{"d_model": 128, "balance_bias": false, "lr_router": 0.000931, "norm": "rmsnorm"}
Below are experts of layer 4 (counted from 0) of a mixture-of-experts language model. Rows are named router (the router's row for the expert), up (a neuron's input weights, with its number) and show model dimensions 0-127. Each number is 128 + 32 x the weight over its row's rms, rounded and kept within 0 to 255. Numbers have three digits each.
Before each expert's rows: "gets" lists some tokens that make up at least twice as much of what it gets as of all text. This comes from a sample of Wikipedia text that the model never trained on. Tokens count by the router's weight.

# expert 20
gets: "s", ".", " in", ")", "ly", "es"
router:175171112170177151142120125099123157134127115129111104172119191120061123108090135091164114143124088091141144102147175091197148110148125115130109122111124142165183159120162129161182143120134100165122114145110136077169106149098137178141093170121104111080117046103159121089121082120191209131147145096148132121123146079087096072080127142167085113073091125132112130146100165047203149146120
up2:070152130124137111118136134123088131190130114147159111129100156132145113196177116119188137096144091110117174153125168135151152132137195150132092152098079063129171122093173153200140073169118172165150083105065088121144124199090111145160115152125167154144151108109075059120077080102147119138125136156065079096126139116167167071154133171147140145141157084124168102156163115134172147145119
up3:108098133121167118152142182139103085135124073181141191101139174153158149135107130144150103142128094092159118144143141151068115131046173153118127144106126159180084137125121125180131094176099110114090179104091143073185100155124166145181146123124148151162122169145101161089118094195226168135160126120196079130110168121083139097082147170138104156093181160154113116169163137092129131126132
up4:132117101145123094152115151147099129118178065101140138137138127164077111124112133103179073115116102134118191124115193086211108141155152100060060133197133097070124100145146143188090099096175122174139166170086112162150105146129103132137103114153106105076151115125124136130149140160107132129121135036165102080093133139108121100201118175160159141104135114121170117101093154051151104112093
up5:171151131150133118207091129095162125141097116138096089152142153113106104144081115120101109102143096130129084090126165084116136088110179150102169127134204123097089169137157165124203073206129155128153100194074130100095150107111110137142058124132104128150138110137178116106094162132112178127131145132150098086131147079110114122131157162113133157142063136153110061162192150105142151139030
up6:132148091126076102145085136138107112104163097131165159145114137102103123090106123114123112119162101129127118136103142075162165112148185086106104112096115133098168074154183150176187104159090142105170142103155073126209110113140097176119102169135085109079099175119147100162132159128131140165142098075144154129087103126081140130091108185136092091090142127038178186086151072066118079165137
up7:178124112110157127165105064112130148177110083183130076143132147166109050141147094104120130129109083134115097113150136136114168088170167155129086073102149151156130150147206133135139125102106147123163158123076126136086094162079154164158081109152088116142150141158102067115145114087099174125136127083150083104118138131003118196131143139175146154121096129137182144113120196088120130100141
up8:174202143092149115178095094115101090131166086129166154153099164166072116123166124090117113088149082145115119099218101115106090118136117168176117105117127080200124163080160124152166123095114157095162092120101112101160113114115099134121056157132079094135127096146136110126111151112130173100094139145128121073083082174115105119159135207201111072139077133115150173121116130137156091135083

# expert 14
gets: " ", " f", " de", " re", " con", "c"
router:144092149077125130105152108185146127172147148137083078095131135067149098110177098160153083092082118156190122121116088113108158128145160086148086162122171116108116177105101136093088096085130093079134133164106190127122116125098104153101176106128162127158076158136076145188112072127135148124139131183143056103085085118147114097131156111131161179119099086119140162132134080121105236109158
up24:099030106131125193121120117154115125099112145134141186081131103198178152149072100133143116098128069186132161147118137160117194160140146100142088086144140142178154136099095141143073083135144154065144129151110167098183105119139137158126123123101156162114102183213106142148115075106128121125131146156123075095109090151152104084172173085173139130142174131179095144129091116095096127079129
up25:126087114089126093153098108105126157090134164146131122059138145145107113172118169156116128114142122147077108125127104144113072153121114134119088075117195150087124159111126135150196145107117136076147182151172124123132137157079081230138176107163126122140099131162100154172182132167104129160176148125123111096108099105139034124216145093057128155157131135131128148102104124071159186140090
up26:119104126131138194101118142124163093130116091127154146102098181126169088093116098162050130175116156162174134191146093112138170164159090098097071120144133142139133151123174106090133124112096152085077138101108136145146080134154128128121140184138123154126118177179115138138167107174158131172157106101129111095060109132115111122193175102210108194132119118170154034133151153137204153127136
up27:091110117148112132110151191167113136133131143136081150143062103106125095178155068139095146131114078102136127155140122143091112183122165100167151090151130123119085153140151118133125086111107140052098097093158079127126113183086135211151174174145151072109111167126109150163138100119156164170136131195123116093159130172106120141129125166048110190121187106169150146161139089137149210089102
up28:151113085153098061171127113160117091175098125221128125098119140119120062107120147071121151120111103106187108083108126179095124157135138122147127143099046090088108077122112134123164079111083183111156147132081140128114155119142133120093094119147118155167104161128101149127034092127138140141110131127171110172112080152131163135181134164048123174050132134111108157130101097163181149125154
up29:118124161155117130183097146084120124166149063082109087114137134123145071113161082090093103115072090126161083146120118125150133134202142126127084120125171080141125111122077124134136102067129135077130143138147163143144138155129057150123147104104194127036152161140124103128177044075193105111140110140173132136110167068194107164128135113146161177177097102121143136145086152150156162106131
up30:160090147128078097143132150128089117163170152111104112099103151107181093151134095124142089101106155144095114163139137127129106134156111110123093073154153100140097230123141110177139120096161104142114177193137063130151151167152105104160156164013106157116112135136108123124150110174119144153136168139132096016119131163142126144194082122158143157138126121190089125120063166138115147088115

# expert 24
gets: "er", "ri", "i", "e", "or", "li"
router:140098177094142168099105142192143084129085102086101106159129149082161120093186186101129113104132106126110143163143104110113170142100125191142153130137167140117171178104168059116150152154103107158151111131101154159178135132153172085138148158118072169050115144160095120126116150148083144110088126123145123086071082114202038133104125127107146123157141170125147115128088166196114083173109
up17:134101061116099094138160143129144096130148095137200137117129136114121125097044122110091120144216130148119129119170189102112149153106149121060137089121108097161122167096137118146123056136146129062075096158053117141138111103087123112136169074179102171143155184150075114150154073115178132076151143135099100126137147095181119114100114115122120128117194200102108158119112130103100123186124
up18:107160111116153122195116130121161141108071102119088123140132164081117165081172160079106107120130113135125110122162130139105161076094161199077111124088170103080143162140142148152123090186101173154139146159085145089160104176143124116210095122119113110094117090127091131112134145198070146091128186177140161104131142108081079117124176215091120180120166132147131120113155147101163068145100
up19:152081081159093164141132083127135082128180032134091131124097132027178117127167122128105126157147114105124110093118100164077134136099116161153142097077106078135110163136111105173142158116098123101158081128090132114171135160163107082078111113153059173117080149173130135116123119108110143129083070097114104098124106143191144151112120155088073173096116122114133123106169095160177119207123
up20:132192104060126154158086116122124083167087074157109110150158172140128124132142147116137139158098115132127094116132137110117073179110113196162120091071164124137126191107190156152164137112088130113119163133121118111117077131132136133163091089223107099145052085153134113147066127101135096035143099160098129064113139105146055174151112155133143162085126146103116093161111118147105118134164
up21:121118127141091160143104153166157135176134098132102094107163127164120086027141155125141092138175082139142176103108089148136087142077178161132125126128093111119131165080153067171164115178108124150199130103134091173116119169146120101148123143124091142123076196117103081141102067165119145131116149145150126044059075120143080107053134109098096163118131115175137083135154121140084098113123
up22:127084100110101138147113184115143083069141090168134122163128142097167089070140111088174104112028117147070144119063118108104128155044148175157150134125196114154102124083179092153160104119081208134116152129060153132080116107176125149075114131128114116084103111159134170114093082133101097113141156131122120097118099128155082119107167137152156152152090161123129099131113119132151064137161
up23:122148153093128161116169134160117189201182102127095169079140150070127120169216150099094155113087106140155057044127151073122152134106170132118141109111136130117169182141181104130160172159112125105108059070144143146178153114174185117128131118094128157092144159129078102145076148129068151128115058137103153117123153125149103145159094139111121136145136126161097088104143161172122115160157